{
  "n_layer": 14,
  "d_model": 160,
  "n_experts": 32,
  "experts_per_token": 2,
  "d_expert": 96,
  "d_shared_expert": 0,
  "activation": "swiglu",
  "moe_layers": [0, 1, 2, 3, 4, 5, 6, 7, 8, 9, 10, 11, 12, 13],
  "router_score": "softmax",
  "normalize_top_k": true,
  "routed_scale": 1.0,
  "balance_loss": 0.000478,
  "balance_bias": true,
  "init_std_router": 0.0161,
  "lr_router": 0.00168,
  "vocab_size": 8192,
  "norm": "layernorm",
  "norm_eps": 1e-05,
  "tie_embeddings": false,
  "optimizer": "muon",
  "lr": 0.00177,
  "beta1": 0.9,
  "batch_tokens": [32768, 65536],
  "seq_len": 256,
  "train_tokens": 348500000,
  "steps": 7275,
  "dataset": "wikipedia_en"
}
Below are experts of layer 5 (counted from 0) of a mixture-of-experts language model. Rows are named router (the router's row for the expert), gate (a neuron's input weights, with its number), up (a neuron's input weights, with its number), down (a neuron's output weights, with its number) and show model dimensions 0-159. Each number is 128 + 24 x the weight over its row's rms, rounded and kept within 0 to 255.
Before each expert's rows: a language model's description of what the expert responds to; "comes before" lists some tokens at least twice as common just after its tokens as in all text. This comes from a sample of Wikipedia text that the model never trained on. Tokens count by the router's weight.

# expert 13
What it handles: Person and group nouns. Nouns and noun endings naming people, groups or things after the, a, his, such as conductor, player, members, artists, band, company.
comes before: " of", ".", ",", " and", " in", " for"
router [153 174 162 126 127 137 144  72 173 139 138 139  86 170 103  88 104 185 145  86 133 147 107 127 152 117 126 111  99 153 116 120  99 129 154  94 143 134 122 142 145 145 103 135 153  90 144 144 118  98  96 112 159 119 145 112 119 124 111 152 142 135 130 124  84 118 154  98 111 115 126  92 158 141 121 115 131 166  81 101 117 164 117 127 127 135 152 144  98 163 176 148 164 126 156 104 148 126 145 150 187 119 120 153  65 157 115 112 122 131 162 147 114 159 134 100  67 129 140 126 113  99 150 126 107 147  92 143 120 129 129 152 112 104 165  88 117 133 137 134 135 103 125 133 161 124 130  87 125 101 129 101 122 113 112 133 133  96  99 127]
gate3 [153 143 112 123 132 168 134 117  94  87 112 160 152  94 139  85 106 122 141 116 117 134 110  69 124 128 125 123 135 142  84 165 119 161 154  95 162 121 186  96 148 173 101  71 160 120 113 140  95 111  74 122 132 154 156 139 145 147 130 104 117 121 141 119 127 169 136 115 167 122 145 119 116 147 139 131 104  93  69 139 129 133 133  93 123 129 167 146 103 140 135 118 126 110 119 119 128 134 101 129 144  98 164 153 122 170  87 186 140 109 131  96  93 159  98 159 136 114 137 116 150 153 120 113 137 118  85 146 137 129 107 138 121 142 167 139 152 123 116 106 120 114 159 127 106 161 109  73 156  92 135 136 129 118 119 111 131 123 131 165]
up3 [110 128 135 115 166 108 153  83 170  92 108 150 169 124 134 127 136 126 121 118 154 106 124 132  84 142  87 175 170  94  87 151 143 128 129 103 143 134 167 107 120 163 157 122 123 133 118 146 128  99 141 135 107 151 123 173 108 128 118 136  79  92 145 127 152 163 106 163 127 176  92 138 101 108 159 164 132 113 131  90 119 116 160 133 123 143 153 112 102 155 138  97 126 138 140 133 117 180 182 153 107 114 129 154 119 138  68 140 150 127 130 146 126 162 104 112 120 130 168 167 105  99 157 122 118 111 122 107 130  82 122 142 124  82 130 107 118  76  69 130 113 134 108 124  97 133 119 135 156 130 153 112 135 145 107 126 125 134 161 134]
down3 [125  93 141 177 100 133  80 149 128 161 112 107 125 109  73  99 189 140 149 129  97 116 136 132 176 157 134  82 111 135 116 147 108 142 152 104  98 147 131 193 147 114 128 136  92 144 132 141  87 114 151 108 124 143 112 108 148 117 113  57 108 156 113 145 111 126 124 126 165 126 128 134 125 100 150 108 156 175 155 146  91 152  56 111 107 135 109 112 138 126 119 158 150  85 126 146 151 131  75  96 158 137 131 134 175 124 175 136 160 143 111 114 160  92 115 135 124 126 125 133 116 139 131 131 135 134 138 157 115 132 140 136 136 126 129 150 105 140 167 119 153 116 125 131 143  80 121 134 144 139 119 143 142 138 123 122 122 124  76  95]

# expert 5
What it handles: Digits in tables. Single digits inside numbers in table cells of sports squads, election results and athletics scores, such as 11, 126, 0.12%.
comes before: " |", ".", "4", "5", "3", "0"
router [105 129 131 157 156 121  99 122  85 118 113 107 114 154 153 179 115 137 131 145 133 154 148 128 148 154 136 147 123 155  94  87 104 110  94 135 139 139 145  92 168  99 149 115 179 148 103 113 147 168 176 101 118  58 112 156 130 116 129  89 128 146 148 134 132 130 155  91  95  90 124 132 113 139 141 101 129 123 106 168  85 115 125 145 159 140 123 152 114 141 143 153 163 115 143 158 121 159 144 126 131  88 163 142 127 160 119 138 126 162  88  90 165  92 133 118 132 128 106 141  86 116 123 156  84 154  94 110 134  81 134 123 135 156 112 120 152 135 162 149 134 162  98 172 120 107 127 110 109 133 134 121 148 149 158 107 142  89 136 105]
gate33 [116 168  89 199 144 102 165 167 146  92 125 100 134 142 150 135 102  77 136 182 125 136 154  87 108 121 118  99 109 173 176 121 143 157 150 132 102 141 134 136 117 121 150 206 164 137 119  89 121 124 144 127 119 137 158 117 141 112 143 138 125  91  88 129 120  93 144 107 141 122 133 121 117 132  94 100 122 131 127 136 103 121  95 141 174  88 158  94 141 118 105 157 114 135 119 147  80 124 160 131  97 139 128 140 117 118  85 134  93 138 135 114 118 150 134  82 161 131 155 133 157 128 119  99 124 123 144 138 156 110 133 149 118 132 104 133 182 119 124 147 103 141 148 122 128 141 147 115 117 151  99 180 115  95 145 148 150 146 124 103]
up33 [ 96 112 118 131 126  80 151 132  98 142 129 149 154 118  70 141 153 146 111 155 102 118 127 151 161 104  99 155 114 131 150 110  93 142  82 119 115 125 151 130 154 120 147  57 129  78 158 133 149 143 144  92 132 112 107 122 176 147 139 124 116 127 108 161 116 105 169 116 155 149 112 135  80 115 123 154 186 157 129 121 118 143 150 114 144 113 171 126 128 148 145 145 149 120 144  56 117 143 129  89 110 154 144 104 146 137  91 121  96 115 107 155 122 131 124 115 148 109  89 131 177 137 127 120 128 140 165 126 101 103 122 140 134 129 133 126 174 139 129 143 135 166 100  88 146 135 152 116 113 138 104 143 102 174 104 114 176 124 120 100]
down33 [104 164 163 153 147 129 168 143 155 142 124  94  76 162 133 148  93 111 122  95 123 120 108 147 125  93  96  96 120 108 170 109 151 147  95 104 164 147 121 135 167 113 179  93 130 153 169 150 148 103 139 141  96 154 144 140 107 107 144 115 117 105 100 125 172  80 122 121 121 138 125 122 158 117 121 117 130 110 116 172 123 103 111 142  96 140 152 129 131 134 141  90 139 159  93 103 149 135 130 118 152 107 105 170 128 122 122  72 154 120 106 123 141 149 129  93 120 114 156 140 122 124 134  98 166 125 159  92 126  97 130 174 139 105  87 136 161 128 111 108 141 160 109  99 103 115 161 149  91 111 103 131 115 177 153 152 117 154 157 154]

# expert 30
What it handles: Auxiliaries and clause pronouns. Auxiliary and copular verbs and clause-opening pronouns or conjunctions, such as was, is, has been, not, he, who, if.
comes before: " a", " was", " be", " been", " not", " the"
router [107 119 109 164  82 151 123  98 128 151 119 136 147  88 104 151  77 103 106  91 146 121 157 159 144  96 127 106 113 101  97 114 115 143 157 158 135 123 129 109 137 109 139 143 127 112 114 143 117 100 153 148 134 119 118 161 124 117 133 111  95 161  92 162 134 100 128 125 175 137 170 105 124  76 138 151 150 153 174  74 125  93 139 148 160 135 146 142 160 127 172 131 128 106 168 119 129 184  79 171 159 116 121 153 171 116 147 159 117 103 158 107 127 123 137 131 123  96 154 148 131 149 111 150 111  91  89 126 140  77 132 135 129  95 113 169 134 150 133 126 116 141 112 104 122 135 130 113 150 132 111 136 104 135 168 134 154 134  93 168]
gate4 [ 89 125 129 147 125 127 138 123 148 125 150 147 159 116 114 123 140 132  88 120 135 135 178 140 105 109  91 134  99  87 138 145 125  99 148 110 149 129 153 145 128  92 138 114 150 132 124  99 152 157 163 170 163 117 139 102 104 121 111 144 109 124 127 173 135 138 155  97 118 101  95 117 171 103 172 152 135  68 168 146 122 108 122 103 131 133 138 180 170 147 118 111 149 122  90 150 144 173 113 129 128 126 131 152  78 149 131 122 156 161 126 102 141 107 120 136 116 124 153 137 125 159 105  80 139 102 184 104 112  95 165 133  96 107 116 159 106  97 177 110  91 104 138 102 143 116 112 135 160 138  90 122 175 106 130 106 113 110 100 122]
up4 [146 126  82 162 117 152 148 133 150 150  96 102 136 118 129 110 160 143 122  79 144 154 126 141  99 133 101 109 145  94 109 114 117 136 150 136 157 123 102 141 154 114 163 139 118 135 105 116 124  98 136 119 147 134 143 120 172 139 146 116 113 124 109 126 138 162 141 109 111 120 125 166  90 115 130 149 129 101  79 122 143 149 100 115 124 167  93 168  85 119 135 114 109 212 113 125 132 140 132  49 123 124  92 148 125 163 126  93 126 104 130 163 115 157 151 129 137 138 115 154 126 108 153 122  97 131 160  86 149 121 147 129 130 158 173 129 136 138 120 153 136  87 146 150  74  79 128 106  99 144 153 116 177 112  92 112 122 128 167 140]
down4 [121 108 122 175 183  98 110 136 122 128 129 117 121 160 119 105 127 113 131  99 149 138 116  54 157 121 106 107  72  98 107 106  99 156 102 177 143 149 132 101 129 135 114 121 141 126 131 115 105 151 137 136 170 151 143 119 131 142 123 115 132 138 150 110 146 124 115 103 101  94 149 115 171 116 129 138 139 147 146 149 110 128 133 140 133 131 146 131 123 114 132 106 142 103 160  72 178 130 116 127  92 153 148  97 134 113 115 158 181 144 128  86 144 112 130  97 120 161 103  82 205 150 109 187 174 134 140 131 114 110 122 133 121  93 124 156 103 116 118  91 128 127 136 120 113 151 108 120 137 130 109 106 163 105 138 133 127 179 157 166]

# expert 8
What it handles: Clause-linking words. Conjunctions, relative words, commas and time nouns starting or joining clauses in career narratives, such as until, that, when, season, time.
comes before: ",", " he", " the", " of", ".", " it"
router [127 126  92  81 136  87 155  93 120  98 137 134 106 106 153 118 125 150  78  94 130 137  93 137 124 173 167 157 118 137 143  89  91 130 127 114  97 138 139 136 110 104 131 138  85 151 114 145 124 113 136 104 141 101  79 116 157 133 158 153 147 169 136 133 146 123 156 123 131 166  95 113 113 106 135 103 134 166 147  91 162 151 132 137 180 142 133 109 110 115 185 144 109 153 114 118 154 125  95 172 161 120 146 140 120 142 110 169 135 185 114 117 116 149 156  88 124 114 131 150 114 156 134 106 140 136 126 133 116 140 106  97 107 123 113 155 143 134 155 157 156 104  75 126 117 118 139  68 144 118 109 152 144  87 156 121 161  98 126 142]
gate1 [138 142 125 131 147 136 134 127 115  84 120 148 171 145 155 166 169 125 122 133 101 149 150 129 138 126 174 136 174 121 126 108  57 117 124 105  92 166 139 166 107 113 123 132 129  93 171  78 137 166 116 146 127 162 118 140 111 153 148 101  93 146 148 136 103  77 128 109 151 115 104 163 166 167  87 101 150 109  98 114 101 142 121  91 120 141 119 140  96 138 109 116 101  82 144 140 143  90 112 143 135 119 126 137 123 140 141 175 129 104 151 148 118 151 147  80 149 107 145 128 147 136 115  95 129 103 126 158 107 157 135 108 107 112 144 124 125 144 101 120  88 159 122 147 108 125 144 148 122 137 126 132 115  53 173 120 143  97 131 143]
up1 [138 175 123  99 131 114 122 157 135 118 159 121 117 155 143 109 106 118 124  97 101 120 162  96 132 130 119 130 123 142 117 105 174  91 144 104 119  85 190 170 124 106 105 143 128 129 136 134 141 168  87 119 121 116 124 172 156 128 113 142 123 138 132 132  75  86 144  88 120 192 132 167 142 109 119 100 148 123 155 156 161 144 154 139 109 145 132  94 127 134 110 145 101 147 130 141 133  86  96 139 171 154 124 137 105 127 132 169 165  97 144 121 115 145 130 120 103 114 143 204 157 150 154 135 107 129 144 122 120 114 108 118 138  81 146 116 174 139 121 129 133 117 145 127 127 105 135 117  78  61 127 113  99 170 134 110 123 138 140 105]
down1 [127 167 133 156 135 153 109 124 126 187 139 141 111 125  91 103 100 181 116 106 112  95 137 143 108 111  72  84  96 163  77 137 120 127 140 130 129 147 113 109 112 111 130 107 177 130 125 103 154 113 114 166 184 135 149 148 152 127  97 118 145 134 137  88 138 139 142 145 126  88 152 153 149 149 123 121 130 172 127 132 147  90 105 139  94 117 128 141 142 158 117 140 131 148 103 118 117 136 112 127 136 119 107 100 104 154 153 134 104 113 142 134 150 106 117 159 126 138 131 135 163  99 113 106 124 117  95 153 141 132 145 120 153 132 128 124 161 130 170  97 108 134 170  84 150 158 102  74 134  89 148 151 138 109 168 104 138 167  59 104]

# expert 1
What it handles: Spaces before numbers. Bare space tokens before figures in tables, coordinates and infobox values, such as density 110, scores 22–14; also word-start pieces reg, expl, ret.
comes before: "1", "2", "3", "0", "4", "5"
router [183 133 124 179 134 122  83 138 145 139 149 104 106  92 100 140 153 125 148  84 137 113 119  91 163 120 171 171 159 143 137 121  97 100 111 144 131 119 127 104 169 140 100 130 125 156 100 146 157 142 184  81 107 147 130 151 124 144  87 130 141 144 133 121 133 148 143  89  88 126 101 114  85 109 164 136 139 102 116 157 135 151 171 143 114 122 100 187 107 114 102 109 155  99 127 122 165  94 147 117  97 124 154 147 115 124 153 132 138 126 103  96 149 164 112 120 129 109 116 128 118 156  86 108 109  71  97 106 121  96 130 150 110 144 109 120 106 166 149 160  97 142 101 150 132 106 135 115 134 121 157 145 139 143 146 139 106 152 103 119]
gate3 [145 106 158 129 155 140 146 147 131 136 109 169 155 160  57 121 152 125  99 106 128  97 139 116 136 144 116 127 123 137 114 108 100 160 117 126 105 113 107 134 153 131  74 175 143 108 181  99 170 161 156 135 120 146 156 139 152 102  86 129 105 120 133 109 104 135 137 129 132 148 132 154 115 189 136 140  97 128  72 121  96 120 119 156 139 112 139 135 123 151 157 135 130  93  94 138 149 130 140  68 141 102 126 124  95 120 124 144 121 105 151  82 135 122 117 115 104 119 128  99 169 156 124 106 145  97 156 108 107 142 145 134 153 107 171 115  88 134  90 131 103 103 149 166 125 145 101 100  99 132 176  98 131 118 142 144 150 136  83 156]
up3 [143 111 118 117 124 144 118 158 135  97 116 148 171 105 140 121  79 147 102 150 112 101 145 175 138 118 111 196 136 139 133  98  81 152 111 133 129 137 129 126 197 176 143 128 139 135 136 119 143 146 137 113 142 133 131 151 141  54 170 131  98 135 130 143 115 100  91 126 119 130  59 118 126 145 105 104  83 131 117 116  97  93  95 105 160 100  94  90 136 134 131 117 116 158 139 168 139 150 146 109 137 127 165 148 145 128 149 138 103 117 107 117 114 118 133 158 154 125 117 127 158 163 153 163 112  99 154 131 124  97 123 108 136 135 136 146 136 176 155 141 130 103  79 142 129  92 150 141 120 107 147 144 128 102 157 156 154  94 108 140]
down3 [101 122 110 155 172  99 124 145 127 123 126 108  76 160 119 128 165 160 201 158  98 148 124 158  82  89 163 101 126 123 130 112 126 159 185 113 139 148 127 163 139 113 100  68 124  91 124 127 119 127 178 139 153  83 115 150 127  93 128 121 161 132 135 169 152 108 116 125 173  98 108 122 103 121 166 139 142 142 124 113 151 139 142 129 110 105 111 134 110 140 149 100 126 109 107 128 129 122 132 142 121 158 118 124 122 155 132  99 181 174 112 138  99 121 137 133  87 113 152  93 114  98 137 117 113 133 173 125 125 107 138 143 106 131 133 151 147 109 151 101 127 142 110  97 135  94 131  84 123  96 146 135 119 158  80 131 156 145 121 164]

# expert 6
What it handles: Years, brackets, headings. Space before a year after in or a month, opening parentheses before dates, and section heading markers like == and ===.
comes before: "1", "2", "0", "D", "born", "S"
router [121 141 122 193 149 114 132 169 159 102 140 129 118 132 147 149 112 120 113  89 157 147 113 109 122 155 132 103 142 129 188 178 123 137  92 101  96 139 119 102 116 124 137 123  96 147 112 172 159 169 115 130 121 103 135 137 106 144 137 183 142 112 137 108 145 164 136 132  98 111  94 110 106 129 138  82 173  94 111 140 106  68 131 108 111 124 110 102  92 132 121 132 155 110 168 143 117 136 165 173  94 116 153  95 159 155 139 127  86 139 120  94 148 108 143 133 103 121  95 142 118 179  93 114 130 143 150 112 107 136 120 132 117 153 116 113  95 130 123 116  74 129 127 149 130 105 108 161 133 138 154 157 151 164  91 100 144 128 126 111]
gate4 [ 75 150 154 144 124 110 132 107 129 119 130 184 110  90  89 141 136 114 102 158 113 158  95 175 158 128  53 105 149 133 137 106 109 127 114 137  81 165 106 161 148 143 127 150 165  96 109 140 121 151 146 115 165 115 129 124 116 156 119 122 125 105 151  91 120 110 149 109 142 119 153 130 149 147 105 146 103 133 134 143 135 143 199 113 122 148 147  77  90 155 109 123 101 127 143 113 119 140 105 160 114  88 153 127  80 136 149 100 149  95 154 135 142 135 136 112 112 138 124  96 125 163 144 113 113 135 136 127 156 110 127 138 124 150 191 104  94 121 126 120 119 118 117 117 145 108  91 180 137 129 125 166  94 109  86 145 132 137 106 108]
up4 [117 126 134 134 126  91 153 126 131 111 103 123  99 109 109 136 158 131  87 135 113 186  79 153 168 148  85 120 111 117 139 171 108 165 135 112 153 154  98 149 176 116 113  98 129  91 115 152 105 134 161 113 145 106 108 106 143 155 144 122 125 146 126 133 114 112 153 102 129  98 127 100 116 155  97 102 139 165 125 121 132 125 132 151 111 119  61 139  97 173 156 102  73 150 139  98  86 120 137 118 151 119 172 118 121 144 128 113 135 130 119 138 127 136 132  76 132 156 148 116 127 120 117  96 129 163 137 126 138 115  97 141 163 139 164 123 121 188 114 150 109 146 118 153 126 160 121 127 116 106 164 154 116 120  91 161 192 163 124 103]
down4 [126 124 123 135 111 115 157 127 120 143 199 129 125 157 135 142 116 126 114 120 134 168 128 112 132 190 166 100 102 126 143 104 123  87 121  95 149 147 118 110 120 117 124 145 155 140 121 135 121 121 145 131 101 141 114  67 102 155 166 123 118  98 112 106 127  99 153 104  99 150 122  97  98 132 142 114 117 167 172 129 116 106  77 102 171 141 146 197 128 185 129  96 175 131 130 151 153 135 115 111 172 119 108 113 146  87 126 118 128 112 145  93 146 154 132 131 167  99 101 143 108 139 146 155 134  87 133  92 133  73 140 152 122  91 177 139 117 161 128 104 101 121 125 147  97 120 128 130 155 118 132 135 121 165 148 112 114 124 138 141]

# expert 23
What it handles: Periods and number digits. Periods ending sentences or acting as decimal points, plus digits and dashes in years and scores, such as 21., 11.43, 1989.
comes before: "\n", "5", " The", "6", "4", "3"
router [149 128 138 144 119 122  94 161  98  67 120 138  95 114 145 127 167 127 145 158 120 112  97 133 183 153 133 147 152 165 121  91 124  99 116 154 138 159 140 100 138 121 102 112 123 130  86 146 133 122 149 109 114 146 117 141 134 142  90  96 156 161 133 129  99 124 153 142 106 132 115  93 120 163 148 118 145  78 122 166  91 125  87 138 121 106 134  99 181 162 101  84 125 106 115 169 139 144 179 153 120 130 143 160 164 100 140 152 132 108 104  91  97  82 129 159 154 127 155 157 106 118 117 162 106  98 144 136 153 100  77 158 111 130 108  93 169 129 130 154 113 117 147 148 131 161 107 107 139 127 154 138 135 140 164 124 135 121 134 136]
gate2 [110 115 151 177 107 104 115 114 144  92 154 146 137 155 107 120 128 137 121 114 140 141 116 128 137 108 147 135 111 102  90 129 141 116 156 124  98 137 114 107 102 121 158 102 136 140  99 134 103 139 122 127 133 134 113 122 112 139 114  33 135 102 158 154 108 142 155  97 117 138 126 107 102 106 114 129 158 134  78 109 117 120 175 123 149 136 165 166 112 135 149 154  86 108 167  91 114 146 120 173 148 132 123 158 181  89 120 155 138 107 142 170 157 154 153 146 140 127 124 134 138 190 139 109 134 110 105 130 152 152 136 157  84 100 129 111 115 122 127 108 181 130 123 145  98 107 139 120 117 134 118 150  56 149 116 163 133 127 166  96]
up2 [ 93 121 133 104  79 172 122 142 146 139 111 125  96 191 132 121  92 121  97 158 124 136 118 131 118 192 131 156 122 127 121 126 151 119 167 119 110 133 155 135 110 139 128 135 142 198  99 135 139 104  94 125 127 132 140 128 114 155 134  73 155 112 159  99 120 123 135 101 120 125 152 141 117 144 112 104 137 177 105 130 108 146 129 121 118  86 138 144 122 138 126 129 143 156  98 136 147 153 121 154 138 119 117 137 130 107 104 102 105  77 139 111 168 111 118 158 162 121 121 138  79 150 120 118 159 104 167 156  97 120 137 130 137  95 182 111 175 144  75 146 117 137 107 124 134 120 122  88 115 124  90 177 110 119 132 124 141  64 157 143]
down2 [ 96 141 111 127 123 142 120 135 155 137 151 134 127 141 148 140 149 153 125 153 152 146 129 149 116 194 155  87 124 148 159 122 141 132 180 122 189 146 134 164 111 136  96 103 100 127 158  88 120 110 145 116 118 120 120 134 119 111 130 130 114 134 133 112 114  95 122  69 104 103  91 166 148 134 156 103 134 170  95 135 155 147 126  98 169 100 102 111  95 106 125 106 116 125 113  89 124 111 141 157 110 111 159 143 139 144 162 123 126  87 146 106 167  86 139 118 111 118 144 154  77 120 160 137  94 109  84 159 142 111 118 146  91 106 153 114 138 181 122 135 107 110  80 134 135  95 114 128 113 143 136 163 116 120 101 130 149 123 157 184]

# expert 9
What it handles: Units in sports tables. Measurement units and symbols after numbers in results tables and infoboxes: metres, km, ft, kg, %, plus position abbreviations like FW, MF.
comes before: " |", " (", ")", ";", "/", "^{"
router [146  99 142  97 110  86 113 151 142 136  88  93 147 131 142 104 164 146 135 132 139 162 133 120 157 139 142 139 135 118  79 131 121  85 107 180 117 162 120 135 138  97 134 147 150 161 139 127 124 138 123 117 111 151  98 163 104 131 108 122 152 111 100 102  99 122 142 122 101 100  94 111 156  93 102 124 137 186 172 132 128 164 111 132 119 149  97 136 124 123 106 167 159 122 183 106 144 155 120  97 145 134 131 181 141  83 141 133 111 133  92 155 158 120 155 104 132 101 165 104  88 104 111 116 143 152 124 113 135  89 165 107 138 160  99 185 141 132 166 144 105 131 112 151 122 126 143 106 134 166 120  95 130 168 138 112 147 133 113  87]
gate3 [130 119 141 114 134 142 128 159 103 160  88 137 130 136  91 135  94 136 108 148 118 126 165 139 161 147 172 103 167 123 144 138 151  80 122 116 146 139 123 167 127  88 119  92 123 106 116 115 150 136 145 100 146 124 158 148 152 110 138  76 113 128 118  85 133 156 149 125 132 186 144 115 130 117 176 132 130  82 108 152 148  89  97 147 130  99 143 101 103 117 145  82 126 107 143 153 118 123 126 105  97 102 132 105 154 127 113 123 167 191 121 163  77 118  89 143 143 156 110 138 137 100 172 109 156 133 131 106 129  96 114 113 127 169 150  95 122 132 142 123 137 121  94 129 106  91 100 134  90 130 164 145 159 126 131 129 126  83 104  83]
up3 [107 109 128  90 145 114 152 121 127 110 171 130 148 154 150 115 116 138  97 153 205 116 122 125 135 103 129 144 111  69 121 104 129 134 139 101 158 119 139 115  97  99  90 137 138 109 110 137 149 139  91 129 128 172  77  99 146 140 114 126 118 129 136 124 125 121 180 159  98 143 125 137 130 112 115 150 106 132 116 126  80 173 101  58 132 150 117  87 158 155 124 143 103 198 149 133 153  84 112 157 131 138 124 120 134 151 132 141 114 124 143 131 120 150 118 130 123 148 108 110 129 142 154 111 115 115 154 125 105 128 104 150  96 161  90 139 105  87 134 124 107 155 130 126 135 142 138 168 124 161 137 126 114 153 119 122 216 102 123 111]
down3 [107 129 152 116 140 125 138 129 135  93 135 153 143 110 130 159 117 142  98 121 137 159 146 121  88  82  96 149 126  92 123 143 136 173 130 113 112 159 124 136 108 122 107 149 118 171 144 167 158 115 119 153 116 129 126 120 140 150 142 162 138 124 109 143 119 154 133 142 152 119 176 129 122 117 100 130 147 138  61 135 135 102 114 122 139 104 150 112 170 109 117 145  87 148 146 138 144 116 138 118 107  55 110 121 105 117 163 101 136  94 111 154 107  84 147  97  76 156 139 142 158 122 122 134  78  84  94 129 128 115 136 101 177 110 123 162 120 127 148  99 107 124 176 111 155 176 172 175 126 139 135 148 154 129 107  88 145 100 140  99]